config.toml
n_experts = 16
experts_per_token = 1
activation = "squared_relu"
balance_bias = true
norm_eps = 1e-06
beta1 = 0.95
grad_clip = 1.0
batch_tokens = 65536
Below are experts of layer 5 (counted from 0) of a mixture-of-experts language model. Rows are named router (the router's row for the expert), up (a neuron's input weights, with its number) and show model dimensions 96-191. Each number is 128 + 24 x the weight over its row's rms, rounded and kept within 0 to 255.
Before each expert's rows: a language model's description of what the expert responds to. This comes from a sample of Wikipedia text that the model never trained on.

# expert 7
Commas, closing parentheses, semicolons and relative words like which, who between list items, clauses, coordinates and digit groups: "2,336", "species;".
router [113 179 123 117 125 123  81 153 147 129 125 103 154 114 138 146 128 131 127 111 125 135  78 126 128 107 163 133 105 150  84 170 137 160 101 130 130 117  88 105 141 125 156 136 143  76 126 180 173 103 141 163 169 122 186 181 105 137 113 194  80 116 100 152 154 115 135 137 136 110 128 127  73 112  98 136 181 123 161 122 153 137 136 127 107 142 143 141 131 138 131  95 134 115 125 127]
up12 [148 140 119 138 109  90 125 136 117 108 121 137 124 112 125 155 136 112 127 122  76 127 137 117 136 178 158 108 152 130 146 114 141 111 138  86 136 128 135 124 117 107 162 157 148 119 137 174 142  89 129 125 113 141 142 176 148 112 130 114  86 127 170 121 157 117 129 157 166 135 136  90 125 129 124 110 120 139 148 140 101 120 146 172  92 152 128 141 123 135 121 135 142 134 148 125]
up13 [120 133 107  88 142 113 118  99 156 105 159 146 135 135 128 129 124 124 156 162 122 120 138 110 127 197  98 125 126 116 159 173 131 128 127 153 124 100 130 110 121 143 173 171 100 145  73 141 147 125 111 160 124 119 110 125 124 139 117 131 157 141 124 110 135 133  85 110 139 130 129 113 149 127 111  90  90 141 152  89 165 130  69 137 106 125 168 140  95 135 136  97 157 102 136 180]
up14 [145 110 139 115 124 101 168 130 119 135 134 123 156 130 151 130  89 111 157 102  83 127 137 124 136 108  81 151 138 139  86 160 145 133 104 129 133 111 137 103 149 149 160 139 147 128 175 105 123  97 114 116 128 137 116 183 140  99 156 126 103 105  89 123 101 136 128 128 131 107 148 134 109 147 114 123 148 143 142 153 117 106 165 100 169 125 144 120 104  89 115  86  96 139 110 104]
up15 [102 155 122 150 103 124 159 136 112 161  86 153 169 106 115 177 128 111 165 186 114 123 176 106 154 137 149 129 124 111 109 121 132 112 145 155 121 135 149 122 121 140 163 131 109 109 103 127 128 100 120 130 131 145 115 101 207  76 124  97  99 127 132 124 140 148 148 107 142 111 122 138 127 125 106 142 166  67 122 148 126 138  95 118 151 140 130 121 117  92 144 112 152 146  95 120]
up16 [ 87  88 145 147 118 151 107 149 135 121 109  97 105 129 116 137 116 135 123 156 152 127  92 115 157  92 134 153 136 136 124 142 121 108 115 112 118 167 105 117 116 141 169 171 131 141 108 127 143 150 106 128 104  82 135 118  69 167 196 144  55 141 114 103  95 132 158  89 128  93  94 134 106 161 125 125 108 128 112 175 131 106 173 106  93 100 130 157 184 133 124 162 120 139 133 124]
up17 [144 111 105 143 166  95 128 122 161 119  79  87 122 162 166 118 165 152 155 105 146 107 127 143  93 145 115 147 154  89 141 108  92 134 102 107 138 124 125 157 146 144 122 111 131 160 112 139 142 144 131  92 112 153  64 105 144 144 108 115 135 158  74 144 103 110 108 126 121 106 128 156 136 141 131 146 165 116 106 126 145 126 142 105 153  81 113 107 148 122 149 111  87  90 152 116]
up18 [ 86 124 101 149 114 119 128 156 160 128 151 142 126 163 107 134  91  93 129 120 106  91  75 124  91 144 142 122 119 152 121 138 133  92 128 120 128 179 163 144 121 135 107  81 106 145 145 151 125 151 131 190  88 136 118 158 123 113 119 152 145 183 156 157 134 116 112 100 143  89 123 141 138 112  91 121 149 114 200 123 162 143 122 110  93 135 118 131 123 142 114 120 102 116 158 132]
up19 [149 139 144 117  88 154 159 100 143 160  94 116 128 142 126 114 121 140 109 106 129 104 101  87 152  88 153 186 104 132 112 122 130 148  50 136 114 149 142  94 179 126 131  80 145 137 145 105 145 167 148 116 110 128 131 110 130 123 140 122 116 145 171 123 125 107 124 166 101 103 168 129 117  82 150  80 116 152 116 124 148 136 149 151 116 134 149 128 134 126  56 157  98 141 126  93]
up20 [101 187 131 115 136 100 134 151 139  99 129  99 142  76 182 141 118 144 127 177 101 136 114 139 174 168 104 147 145 111  60 116  96 129 122 127 122 169  73  86 117 113 129 167  73 149 119 142 112  95  67 119 105 167 102 160 121 122 103 131  96 109 134  90 108 150 135 142 156 131 116 147 120 121 166 117 129 134 112 114 131 122 143 146 144 128 141 154 136  90 143  98 112  83 118 164]
up21 [129 150 115 140 150 148 155 139 116 141 116 122 108 141 130 121 107 112 153 119 136 100 121  78 127 123 150 122 123 146 150 134 125 151 142  88 151 137 180 160 119 106 159 146 114 147 122  72 133 130 151 158 121 113 159 121 159 160 143 121 140 132 112 132 157 128 107 105 117 141 151 205 104 157 105 164  97 128 151 132 133  83 153 108 133 128 115 113  89 128 110  92 109 126 136 166]
up22 [108 110 149 123 121 121  99 149 103  96 141 164 138 142 134 135 117 130 118 165 112 131 156 156 166 138 172 157  71 110 131 100 140 138 136 134 150 110 132 111 117 151  94  98 155 143 137 147  93 130 128  82 160 109 113  84 138  88 138 138  79  83 135 161 176 181 141 135 139  76 130  68 120 145 143 123 125 133 108 130 117 113 138  90 163 165 119  93 138 112 124 122 176 152 134 146]
up23 [137 154 121 164 140 174 164 135 119 166 171  98 136 135 101 141 104 131 132 164 119 100 142 132 103  85 142 148 112 111 127 111 106 102 121  91 126 139 138 147 147 114 113  78 126 177 156 109 178 132 128 118 154  96 118 184 109 124  87 132 106 136 122 129 153 140 102 109 145 158 138 154 110 133 114 164 130 112 128 128 116 105 133 132 131 110  61 135 116 129  99 128 112 101 139 120]
up24 [120 109 157 137 136 128  86 126 102 121 112 135 129 136 129 182 137 116 109 146 121  80  93 140  59 137  84 125  82  83 112 121  37 153  61 113  93 117 143 104 144 166 112 113 141 149 153 118 155 154 143 180  83 144  97 140 157 131 129 138 112  94  76 123 133 137 113 113 116 151 146 107 152 132 114 141  82 122 139 149  85 146 141 107 114 107 137 130 132 155 121  91 118  94 122 137]
up25 [136  97 129 177 122 135 113  79 142 124 160 114  82  91 125 157 128 160 130 139  89 135 123 123 129 125 134 105 130 102 160 139 114 158  89 160  89 150 156 130 116 116 106 129 121 134  80 124  90  87 119 143 119 148 138 159 156 130 133 121 106 147  97 102 124 136  72 127 109 165 114 111 168 155 103  78 133 123 128 190 109 143 133 114 118  76 114  97 123 135 139 141 128 126 110 136]
up26 [147 110 147  78 106 165  98 150 148 161 144 114 131 107 140 118 130 155 142 104 135 141 134 174 116 154 136 100 113 153 140 121  77 137 143 145 135 122 126 149 139 126 142 139 123 103 112 167 142 125 152 146 132 126 102 134 145 149  70  97  91 125 123 143 155 103 139 161 145 149 101  84 129 111 128 150 127 158 141 129 125 132 126 107 117 116 125 147 143 105 152 118  75 131 141 140]
up27 [148 132 165 193 159  91  99 118 147  96 140 153  93 110 119  95 184 131 111 185 114 127 101 151 120  79 121 140 161 155 100  68 149 145 150 128 164 139 120 116 132 122  96  89 122 124  96 121 142 129  83  86 111  88 165 107 106 124 145 172 105 143 147 136 102 156 140 117 121 115 131 174 155 165 170 164 125 122 138 148 152 189 153 136 124 138 138 157 110  98 133 139 124 116 132 127]
up28 [115 109 109 145  92 107 135 148 119 140 115 101 124  98 116  94 151 140 155 145  98 110  90 148 138 168 143 106 108 172 130 144 123 129 180 128  84 122 107 106  94 127 107 122  97  85  86 154 184 101  92 117 132  96 166 129 119 151 144 160 115 128 145 155 112 104 123 160 112 134 116 148 102 168 133 113 134  65 132 140 149 163 108 118  80 107 177 122 106 119 110 105 172 139 106 179]
up29 [155 121 133  99  90  91 106 104 140 108 105  94  97 128 109 163 101 101 124 140 133 172 108 108 113 129 119 147  89 156  94 128 118  82 143 154 103 137 125 120 122 126 114 149 145 127 131 122 140 154 128 142 116 122 104  91 172 132 124 173 129 116 115 140  97  60 144 137 101 148 130 115 138 114 157  90 115 135  94 164 105 138 136 140 118 101 122 131 114 134 105 111 160  91 176 120]
up30 [159 137 147 146 148  84 113 177 135  89 118 125 131 138 115 147 159 108 118 128  94 112 119 116  97 115  82 138 154 186 111 137 146 136 132 149 144 135 145 109  99  93 117 146  98  74 159 111 126 136 149 123 141  78  97 100  83 177 120 147  98 112 115 112 152 121 131  88 122 114 137  89 154 109 128 139 107 135 141  89 139  92 104 121 135  79 114 138 124 149 157 121 147 145 148 134]
up31 [119 152 112 178 119 135 121 124 110 133 129 111 143 146 160 129  81 116 152 148 124 124 134 151  82 176 101 108 170 154  99 116 151 146 116 128  99 129 117 111 193 110 140 121 146 182 114 142  98 128 125 128 125 137 133 164  83  82 142 117 142 113 152 148  98 168 108 151 118  99 129 135 150 130 100 147 185 139 136  83 163 140 122 118 131 136 168 170 158 120 127 101 130 111 147 117]
up32 [127 163 124 121 103 138  97 130 136 119 134 138 166 147 152 157 141  72 177 121  95 141  74 114 138 147 117 123 131 147  99 148  98 111 160 120 102 159 122 137 101 124 160 115 112 127 114 130 131 103 121 142 119  76 166 161 105 141 165 160 116 117 121 111 132  94  96  99 176 123 158 151 166  91 152 121 143 111 121 128 109 127 160 115 137 134 117 143 129  85 140  83 157 111 136 115]
up33 [136  81 113 122 150 124  53 124 111  96 137 142 128 107 118 154 135 132 115 125 122 117 114 115 150 126 112 138 114 124 115 114 160 131 115 101 138 141 125  65 134 133 122 151 133 116 134 122 118 152  89 174 151 102 149 130 137 125 151 148 125 119 126 129 140 170 113 161 125 142 132 135 174 125 145 162 165 135 130 139  92 116 158 133  94  98 139 110 101 133 172 143 127  64 164 160]
up34 [119 128 158 177 145 127 150 130 161 158 123 151 162 149 103 109 145 152 124 144 118 105 149 155 119 130 110 123 122 169 111 111  89 118  84 152 119 130 122 167 173 142 124 155 144 147 172 135 116 146 140 128 135 123 108 187 124 149 128 127  95 101 127  94 149 185 149 128 123  98  96  98 102 105 149  91 141  93  74 162 108 125 127 142 126 101 114 149 144 176 106 138 108 140 148 138]
up35 [116  88 135 134 133 159  86 119 107 114  83 126 141 166 105 143 147 121 149 122 151 107 133 141 141 135 168 101  97 146  60 128 102 131 125 164 153 103 114 138  85 100 142 148 164 119 138 138 137 156 108 140 156 151 141 119  99 141 124 146 154 160 113 131 114 120 123 145  95 165 103 135 117 145 127 135 120 130  78 133 116 137 112 126 112  75 109 138 162 112  86 140 142  89 116 137]
up36 [119 152 158 120 101 124 140 137 143  70 108 101 112  99 124 134 127 120 131 103 131  77 156  96 138  85  68 142  99 169 130 128  94 116 114 130  98 115  99 149 135 138 192  65 164 163  90 124 112 111 119  89 129 156 152 162  65 124 108 107 171 112 147 115 108 123 132 132 131 113 146 150 117 117 131 171 135 138  89 153 127 129 104 143 126 159 136 140 138 175  91 109 126 147 113 126]
up37 [136 140 144 131 112 114 144 143 155 161 139 118 124 115 139 120 132 101 136 167 147 143  95 110  89 105 132 111 109 146 155 168  50 145 158 109 116 109 148 127 113 160 113 113 167 108  96 142 162 173 112  79 146 108 145 129 139 148 121 102  99 184 125 154 151 121 133  77  89  89 130 133  88 120 174 111 141 164 128 102 101 174 116 169 115 156 116 141 140 158 121 106  96 106 114 116]
up38 [115 135 116  99 132 133 101 142 105 160 123  98 130 162  80 125  90  79  88 116 151 140 136 127 143  95  96 121 136 109 151 144 151  91 144 136 129 139 116 175 127 123 137  88 118 153 145 168 141 138 160 137 150 106 160 149 152 121 144 155 113 122 108 162  54 108 177 163 120 145 155 160 153 132 128 124 118 150 108 142  97 107 113 150  98 119 122 147  89 156 135 140 104  84 104  79]
up39 [107 158 139 152 159 122 113 141 140 110 128 107 119 129 114 133 133 152 185 132 109 109 131 104 134 122 147 141 128 119 114 100 145  99 154 106 139 102  90 127 128  86 114 151 156 117 136 124 125 103 109 114 136 146 113 159 151 114 104 117 175 179  89 144 102 144  87 209 161 106 147 139 133 131 118 132 108 125  97 102 127 150 140 160  68 137 180 162 121  86 174 163 107 130 121 109]
up40 [125 113 157 135 106  97 112 119 123 116 116 113 153 121 159 120 155 105  85 111 170 150 107 137 121 129 121 111 164 129 147 146 123 137 142 144 154 182 121 123 135 101 148 120  72  91 127 137 153  98 138 192 131 126 137 124 150 180 149 160 142 161 139 101 111 124 100 106 164 120 150 147 118  95 144 130 189 105 119 108 145 138 127 126 146  95  78 146 115 144 131 148 114 169 123 164]
up41 [ 77 147 102 104 160 153 165 119  70 129  99 134 127 126 130 100 143 120 130  69 147 153  98 110 190 110 138 166 139  96 127 140 136 120 128 123 119  97 129  96 157 143 109 108 139 191 160 136 141 106 126 124 107 119 176 120 158  97 102 148 122 168 138 101  97 112 107 157 123 106  86 124 118 146 104 162 106 102 100 153  97 148 133 140  83 135 200 146 127 114  89 143 121 122 170 119]
up42 [121 164 131 118  96  79 143 102 114 142 148 158  99 147 144 144  98 101 144 156 143 133 129  89 125 129 141 111 137  95 109 117 144 125  91 105 110 114 100 114 101 162 171  90 127  94 106 111 127 169 133 130 153 137  95 110 145 149 115 163 130 147 109  97 117  91 147 149 122 133 128  69 133 110 131 104 135  99 116 116 144  94 162 156  93 153 112 140 166 148 128 135 131 161 120 179]
up43 [117 168 146 129 107 106 170 116 147 153 169 113 138 133 127  91 128 161 143 118 146 113 124 100 184 119 145 103 132 135  83 159 129 100 170 120 111 115  94  96 122 105 153  47 130 125 170  70 131 100 158 136 122 120  92 139 127 179 150 141 152 111 154 164 134  91 137 169 182 132 139 140 141 124 148 154 121 131 161 109 122 158  63 126 142 170 115 120 111 151  83 160 153 176 108 126]
up44 [169  84 165 109 125  87 131 113 123 100 110 126 169 120 115 158 107  86 156 141 134 103 122 107 163 148 144 114 142 130 102 182 129  93 130 156 140 120 145 141 146 125 102 131 108  94 178 143 135  89 152 112 146 147 155 107 129 141 161 152 105 145 154 144 135 134 137 151 142  98 159 117 120 124 113 161 145 140 135 132 125 114 118 151 123 131 130 101  90  99 118 110  65 111 150 137]
up45 [129 129 116 106  98 128 113 123 130 138 100 133 118 145 133 117 167 108 166 168 119  89 160 141 107 105 140 118 154 139 112 130 152 130 114 114 145 135 130 138 112 118 189 124  95 160 147 115  98 129 138 157 162  94  66  94 139 120 131 112 126  70 132 132 165 138 112  97  90 104 151 119 157 120 157 150  92 116 120 123 125 119 202 114 120 117 148 124 106 129 127 125 118  93 144  89]
up46 [175 137 107 174 114  71 157  95 136 162 122 109 191 131 131 115 159  99 157  88 134 124 115  80 113 115 185 139 118 149 134 107 133 106 120 131 117 166 161 146 124  74 116 151 127 149 160 111 121 127 147 106 118 123 139 110 164 141 126 150 167 113  92 122 160 152  90 108  86 172 130 116 155 146 166 131 113 158 115 142 123 104 116 102 156 134 125  90 149 136 105 123 142 146 122 112]
up47 [ 90 131 122 142 171 142 167 137 104 149 132 135 121 104 129  81 104 151 167  79 126 110 146  97 156 108 128 167 133 135 108 135 123 119 132  98 138 166 100 141 112 154 126 148 130 121 102 133 129 167 135 180  85 146 172 164 132 138 121 182 133 100  90 109 183 111 118 153 120 112 165 130 135 154 130 132 133 140 119 155 103 111 115 121 116 144 129 140 118 148 167 157 142 110  78 135]
up48 [133 123 100 122 126 165 139 139 111 109 129 139 110  58 152  93 142 125 155 105 115  99  56 124 133 162 113 147  64 117 129 146 146 141  84 140 131 128  95 151 107 136 118 115 147 148 163 153 102 108  85 152 181 140 162 120 132 128 114 120 129 118 116 153 122 145 121 151  99 186 149  80 116 126 102 154 122 169 134 128  94 127 129  95 113 144 154 145  94 141 118 185 125 132 153 107]
up49 [116 133 150 115 143  72  99 127  89 130 157 175  98 109 112 122  86 173  91 111 173 117  99 138 140 112  81 161 126 124 147 141 170 103 130 132 137 136 129 129  98  91 165 165 145 141 142 140 103 123 104 148 157 113 159 162  96  91 149  99 100 125 117 149 114 141 163 130 130 111 129 146 131 159 102  90 147 105 109 148 163 135 153 161  79 113 118 162 181 138 126 125 120  81 128 119]
up50 [110 114 119 150 128 104 135 133 140 116  79  94 176 151 184 150 131 158 157 127 129 163 121 113  97  97 170 131 117 111 168  82 142 131 107 187 117 107 113 112 113 130  83 124 130 141 133 116 155 126 124 122 153 120 149 103 115 109 157 127 169 124  88 180 119 129 158  90 123  94 133 128 138 148 107 117 138 103 108 113 149 113 142 160 145 128 144 104 111 163 103 100 137 118 124 150]
up51 [ 87 113 114  91 103 106 134 102 173 110 133 103 150 111 168 167 139 116 114 155  95 106 128 157 154 202 135 143  83 142 161 139 140 130 124 138 110 139 103 110 134 123 136 121 131  77 134 122 148 171 139 133 147 154 115 146 118 132 154 131 177 161 122 136 136 171 156 170 124 169  74 134 109 116 120 121 110 123 109 110 149 166 190 122 170 126 118 139  77 130 130 151 121 127 110 144]
up52 [126 143 126 174 120 155 122 118 104 142 146 121 105 147 130 134 103 158 132  93 130 131 127 168 108 131 177 123 121  92 107  85  99  88 119 100 100  89 135 103 136 134 101 120  76  74 134 132 149 154 145 156 140  95 145 121 135 135 148 198 178 135 182 140 118 146 123 115 155 131 127 115 136 142 133 105 131 128 104 133  99 140 141 133 129 107 121 154 101  96 106 148 163 132 125 160]
up53 [153  86 114 133 123 187 119 127 140 142 102 160 105 146 106  99 123 119 163  53 149 138 130 118 153  74 121 124 109 146 124 107  91 114  99 114 155 153  88  88 113 122 161 143 157 119 146 186 134 149 137 118 108 158 152  74 134 100 157 121 120 148 108 112 122 107 141 143 134 145  81 110 140 103 155 108 117 126 154 120 111 145 127 174 112 133 144 108 112 177 117 119 123 105 125 103]
up54 [123 109 148 117 143 130  77 166 129 130 165 121 136 114 159 111 167 133 146 150 145 138 133 130 157 144 105 100 105 149 121 131  97 134  93 138 138 116 113 122 133 128 121 159 125 130  96 110 119  92 132 141 150 108 156 151  46 105 110 126 114 101 159 177 106 160 114 148 126 112 110 189 125 132  90 124 173 111 163 109 142 109 129 127 105 169 190 118  78 119  86 118 175 135  69 133]
up55 [125 115 135 143 150 125  53 114 161 131 125 109 113 142 104 142 196 125  86 164 133 127 148 173 126 137 123 116 122  92 138 121 112 159 120 139 149 150 149 124 103 170 110 184 124 120 127 139 100 108 129 133 138 135 129 112 133 133 100  98 123 141  84 119 117 131 107 140 139 116 135 111 152 113 118 125 155 200 121 132 150 104 137 180  98 100 132 103 134 170 118 140  86 175 107 119]
up56 [116 151 134 117 130 120  82 164 143 104  84  74 129 139 154 157 113 123 107  89  85 142 152 121 104 133 161  85 114 126 136 133 119 138  76 121 108 126 123 148 119 134 137 144 138 125 131 146 126 141  97 129 135  98 148 105 124 112 105 169 128 135 127 137 144 125 131  94 110 148 126 118 129 105 128  65 126 102 111 107 119  97 140 133 104 148 178 139 150 124 157 160 101 163 127 109]
up57 [143  86  91 145 134 136 158 116 185 132 126 151 156 112 121  94  85 140 141 132 122 144 138 101 130 155 144 155 108 114 111 146 132 143 116 127 154 134 132 146 100 141 132 122  75 106  98 155 149 178 131 120 137 114 155  97 146 129 111 114 133 135 150 134 129 193  75 141 152 132  80 115 121 112  71 168 105 125  95 163 112 151 144  81 122 155 150 172  99 150 140 131 138 178 124 141]
up58 [ 98 154 132 128 154 149 120 132 170 114 188  88 137 111  96 151 114 112 155 151 122 100 137 125 104 100 117  95 149 119 139 150 172 130  91 104 138 133 104 121 142 100 140  99 110 123  96 133  95 128 179 134  98 163 117 141 128 139 146 122 145 109 115 151 142 154  98 156 105 110 145 186 159 107 125  89 163 108 157 110 148 118 129 101 106 135 140  86 130 159 118 100 145 171 150 127]
up59 [104 112 134 140  95 126 118 136 126 114 118 103 173 148 118 119 129 152 101 126 111 124 129 109 111 105 141 103 129 146 112 167 134 151 141 131  88 116 144 113 110 110  97 133  98 110 137 111 147 129 140 149 134 139 135 167 132  89 110 130 138 153 107 122 157 146 118 141 115 121 104  89 155 124 110 137 161 135 102 118 117 119 106  99 150 151 121 176 127 167 142 132 159 138 192 136]
up60 [ 78 124 158 108 124 135 139  92 125 131 101  92 128 118 116 129 139 131 126  75 165  91 144 119 128  86 131 139 145 118 145 180 121 137 162 110 119 116 104 130 120 103  77 137  96 166 142 148 134 143 129 112 143 111 108 166 128 139 174 135 109 147 104 106 120 149 112 111 129 147 121 113 103 141 163 134 155 106 116 175 184 173 152 142 139 159 143 137  61 127  83 141 129 163 168 168]
up61 [158 155 116 146 137 143 123 140 126 173  75 116 136 133 125 128 106 107 116 143 105 167 129 117 123 119 131 136 115 111  85 185 128  92 151 153 152 137 161 130 132 129 148 116 152 137 105  64 110 114 119 106 142 135 148 113 112  88 186 137 152 132  90 140 117 136  84  99 111 129 122 148 172 144 125 112 154 100 106 168 123 185 115 127 144 123  91 132 120 180  75 125 136 146 119 146]
up62 [152 155 143 101 139 118 126 140  89 125  84 129 179  98 122 163 100 181 115 129 125 150 133 165 125 131 144 118 140 106  99 148 151 161 129 114 113 164 117 125  91 115 121 131 155  96 118 126 139 144 145 136 112 118 113 121 132 127 146 108 156 137 182 113 108 111 118 100 134 116 144  72 139 116 153 174 100 116 120 154  79 142 119  83 143 120 142 121 105  93 120 123 113 106 150 141]
up63 [102 155 126 121 125  95  99 138 133 181 125 134 128  73  92 138 179 145 137  88  81 100 150  99 102 124 119 135 117 147  93 148 151 159 152 115 167 116 148 122 150 139 164 146 106 163 149 161 111 156 137 134 137 145 112 124 104 125 102 112 125 132 126 159 118 146 100  91 105 138 161 198 141 137  86 139 143 143  88 132  98 128 135 148 150 155 106 132  88 135 105 150 132 112 149  86]
up64 [140 141 185 136 120 113 194 148 119 151 124 171 125 178 113 126 102  90 123 125 116 183 116  94 154  81 152 123 115 131 142 112 162 121 117 108 181 134 135 167 118 142 103 118 153 134 111 122 162 135 128  99  93 120 195 165  84 119 108 139  64 147 118 134 109 172 119 131  83 136 105 149  92 129 123 119 154 141 117 119 110 143 125 130 155 121 129 145 130 134 132 132 183 106  99 116]
up65 [137 162 136 143  70 143 165  91 110 159 136 106 130  95 106 123  89 115 152 145 115 129 121 160  65  95  95 166 109  88 130 130 117 143 125 115 114 107 121 134 130 106 143 136 135 112  99 148 149 176 147 142 123 114 114 123 124 136  96 161 145  88 166 138 127 149 151 123 111 121 116 149 112 106 130 132 171 105 132  85 145 142 161 150  98 144 129 179 114 163 131  83 123  71 124  94]
up66 [164 105 157 124 108 121  97 160 137 136 106 131 142 128 176  98 137 128 152 143 126 155 108  84  99 101 117 144 111 132 104 124 156 175 153 139 178 119 111 116 164 106 102 119 179 161 148 129 160 141 136 140 132 127 135  85 145  97 182 124 115 149 118 129 111 117 125  68  99 135  85 119 131 130 125 109 156 120 128 110 168 137 115 127 107 156 108 101 150 128 146 128 136 148 114 128]
up67 [101 126 115 128 142 171 147 160 153 143 117  98 148 125 116 112 100 102 181 156 109 127 119 161 100 157 128 140 105  94 131 174 138 136 124 105 128  88 104 139  82 116 154 127  71 151 120 157 111 105 128 107 138 133 155 155 147 140 109 137 114 113 128 111 142 155  98 128 124 173 113  97 108 138 116 129 162 113 133 136 125 123 108  92 139 143 145 116 144 160 125 107 112 164 119 104]
up68 [ 86 158 179 125 144 177 158 131 140 155 144  98  92 128 130  87 118 140 148 135 136  80  95 144 110  93 174 132 121 139 143 114 112 113 144 131 139 109 130 117 149 164 140  70 106 123 148 140 163 103 154 113 120 143  86 130 144 107 102 127 160 141 123  97 114 139 136 143  84 108 150 135 114 137 146 116 172 114 129 133 103 121 138 144 191 120 142 126 145 140 114 140 132 169 104 105]
up69 [112  98 136  78 136 150 126  85 108 150 136 128 146 149 172 152 138 147 148 110  83 126 148 119 116  99 156 107 145 130  89  91  92 144 103 106 129 135  90 121 105 158 148 152 139  91 102 144 103 154 116 130 142 144 134 106 137 104 109 113 141 134 121 103 144 131 103 122 141 133 144 124 120 140 113 152  75 175 138 150 157  84 114 131 134 124 141 136 117 133 199 140 162 145 155 118]
up70 [ 81 125 142 117 145 134 107  88 146 134 121 148 150 121 150 140  88 143 137  92 149 154 108 129 117 111 165 144 125 203 112  82 120 150 115 101 138 118  71 138 137 101 142 134 165  59 136 149 117  83 123  92 137 148 157 127 118 147 129 138 100 152  74 111 162 126 119 159 124 140 121 111 122  94 142 125 124 105 127 142 149 139 134 105 165  88 161 156 123 116 132 117 149  85 140 100]
up71 [126  82 129 140 133  88 167  96 125 179  80 115 105 107 132 159 149 112 154 143 135 126 135 111 128 122 129 150  96 136 155 143 129 149  99 142  96 152  93  65 112 143 126 131 120 140 146 122  92 135 128 104 113 119 140 123 103 155  78 125 136 121 111 181  72 113 124 133 146 121 147 116 129  54 184 107 122  76 172 155 144 183 126 121 114 137 153 127 126 135 120  89 117 142 127 116]
up72 [152 135 139 117 106 120 119 110 136 103 108 167 143 161 109 117 167 134 128  83  99 141 116 118 121 158 118 127 125 131 112 145 149 143 142 129 160 117 172  85 118 102 179 107 144 128 107 178 136 132 105 149 131 104 121 141 114 123 150  97  81 117  95 121 134 163 185 155  92 116  88 141 131 129  92 180 123 117 134  83 124 144 143 132 151 124 142  80 117 128 113 108 108 149 108  98]
up73 [125 115 126  89 165 131 116 114 139 128 142 153 121 166 141 138 139 101 109 167  78 159  81 155 116 109 103 112 143 123 136 115 134 126 124 112 150 125  99 199 128 149 129 108 112 131 130 104 126 113 140 137  97 129 118 152 125 132 116 142 149 121 123 112 147 113 105 130 117 154 118 128 123 108  71  98 152 125 156 117 129 129  71 139  83 121 176 168 138 111 121 165 161 134 133 149]
up74 [111  74 153 118 112  91 166  93 149 124 115 121 126 131 104 117  95 139 136 114 145  75 140 133 152 132 162 137 122  99 113 161 150 140 133 139 133 129 124 130 143 123 123 129 136 143 136 138 150 166 141 163 119 141 115 125 154 112  97 112 139  93 147 128 141 197 129 153 154 112 124 130 117 128 102 102 120 128 182 117 136 133 120 100 105 118 149 115 111 161  91 162 113 148 148 108]
up75 [134 166 117 110  95 139 115 110  89 124 140 112 139 131 115  95 145 125 151 168 100 128 126 123 130 112 158 111 119 166 110 169 140 128 160 138  86 101 170 119  95  83 124 110 144 152 158  50 102 128 147 119 154 137 164 110 170 157 128 147  99 147 138 163 145 123  98 134 108  74 124 127 132  91 160 146 121  98 127 121 123 116  93 130 141  98 121 183 160  79 185 146 124 103 137 109]
up76 [158 141 166 117 126 152 132  86 121  88 118  97 111 128 153 127  74 133 187 128 147 121 137 168 116 159 145 156 122 135  99 118 145 126 125 117 122 129 157 120 113 115 153 142  96 127 163 134 121 119 169 136 149 173 117 150 136 129 101 106 109 151 150 110 128 152 138 126 149 136 144  78  91 109  81 163 152 113 132  81 106 124 114 147 147 150 155 129 129 102 171 172  89  93 158  99]
up77 [139 113 168  85 135 142 131 189 116  97 113 154 151 143 119 145 112 106 123 136 131 141  66 134  83  97 161 108 132 117  91 109 109 131 162 160 126 125 105 110 127 129 119 107 105 159 142 133 150 100 101 146 117 146 149 152 114 110 150 116 119  88 131 142 115 138  82 100 116  86 164 142  99 137 161 137 146 102 147 162 157  88  71 110 133 117 116 138 143 133 159 162  98 125 126 118]
up78 [146 127 123  86 153 125 110 158 140 123 172 184  96  82 152 147 126 122 122 138 133 144 158 124 115 120  89 103 145 154 124 166 114 105 123 141 138 130 105 115 115 140 131 121 114 142  85 157 141 154 135 190 134 136 145 138 113 154 117 133 151 134 103  90 125 133 108 127 116 116 113 124 128  96 155 131  72 117 132 147 117 165 134 129 115 127 156 173 126 114  91  96 178 153 127 110]
up79 [ 73 115 133 107 135 133 128 134 107 112 157 180  88 108 117 123 104 137  87 107 149 131  64 182 131 120 125  93 133 124 130 155 120 113 123 147 162 139 134 118 140 117 150 130 120 103 118  72 104 130  81 112 117 143 134 142 197 143 115 138 135 128  85 130 116 119 177 134 137 107 140 149 173 119 128 156 111 144 122 135 105 123 128  80 117 136 108 114 159  90 125 139 154 126 105 108]
up80 [ 83 178 160 135 106  98 132 100 112 113 140  62 117 142 127 119 109 134  86 131 110 136 111 123 131 127 131 138 121  99 165 162 168 143  89 122 107 115 121 114 124 182 142  72 145  86 136 147 130  61 158 107 158 156 118 133  91 134 151 134  90 124 144 116 132 135 125 153 138 139 132  80 142 119 125 124 117 167 104 101 159 122 121 127 136 124 109 119 110 116 141 100 141 156 117 150]
up81 [138 101  92  63 121 163 100 164 122 141  94 162 125 133 142 172 119 107 121 139 106  85 120 119 103 138 125 114 139 141  93 147 106 204 104 135 104 108 112 134 173 126 115 190 139 103 162 129 102 112 150 111 145 153 116 146  98 114 113 161 144 133 137 158 139 135 136 151  86 156 125 111 103 158 118 114 168 163 138 101 143 133  98 138 141 125  83 137 137 131 116 136 155 161 138  96]
up82 [108 168 108  95  90 106  84 142  56  93 122 124 123 156  96  90 140 109 106 108 174 111 114 143 143 148 134 176  96 122 136 133 104  82 144 147 130 145 133 132 144 110  83 130  95 127 110 141 164  89 117 116 126 109 144 146 152 102 105 128 121 171 106 154 138 130 151 146 130  96 169 136 140 121 115 109 136 104 148 128 148  93 118 136 175 155 164 128 121  87 153 119 109 135 156 148]
up83 [107 186 105 130 130 124 103 129 139 124 124 116 129 103 149 113 146 128 143 128 131 122 139 150 137 147 129 133 105 121 103 104 134 151 161 147 125 171 128 145 108  99 115 131 143 166 143 131  90 121 124  93 127 123 142 133 131 107 115 117 142 167 151  78 124 123  78 125 147 143 198 108 160 128 174 135 131 116 151 186 130 120 156 151 101 168 115 126 169 127  98 105 162 138 112 137]
up84 [129 136 116 151 106 142 136  79 132  78 105 106  90 132  98 122 145  86 175 158 117  83 152 145 186  82  94 116 138 112 120 142 106 108 107 157 124  78 111  99 165 122 141 154 155 106 139 149 150  97 130 120 170 130 118 151 105  95 156 137 118 165 120 131 103 126  97  99 124  97 118 103 127 148 124  89 134 117 134 135 157 157 118 107 118 116 129 100 148 140 146 156 144 147 121 127]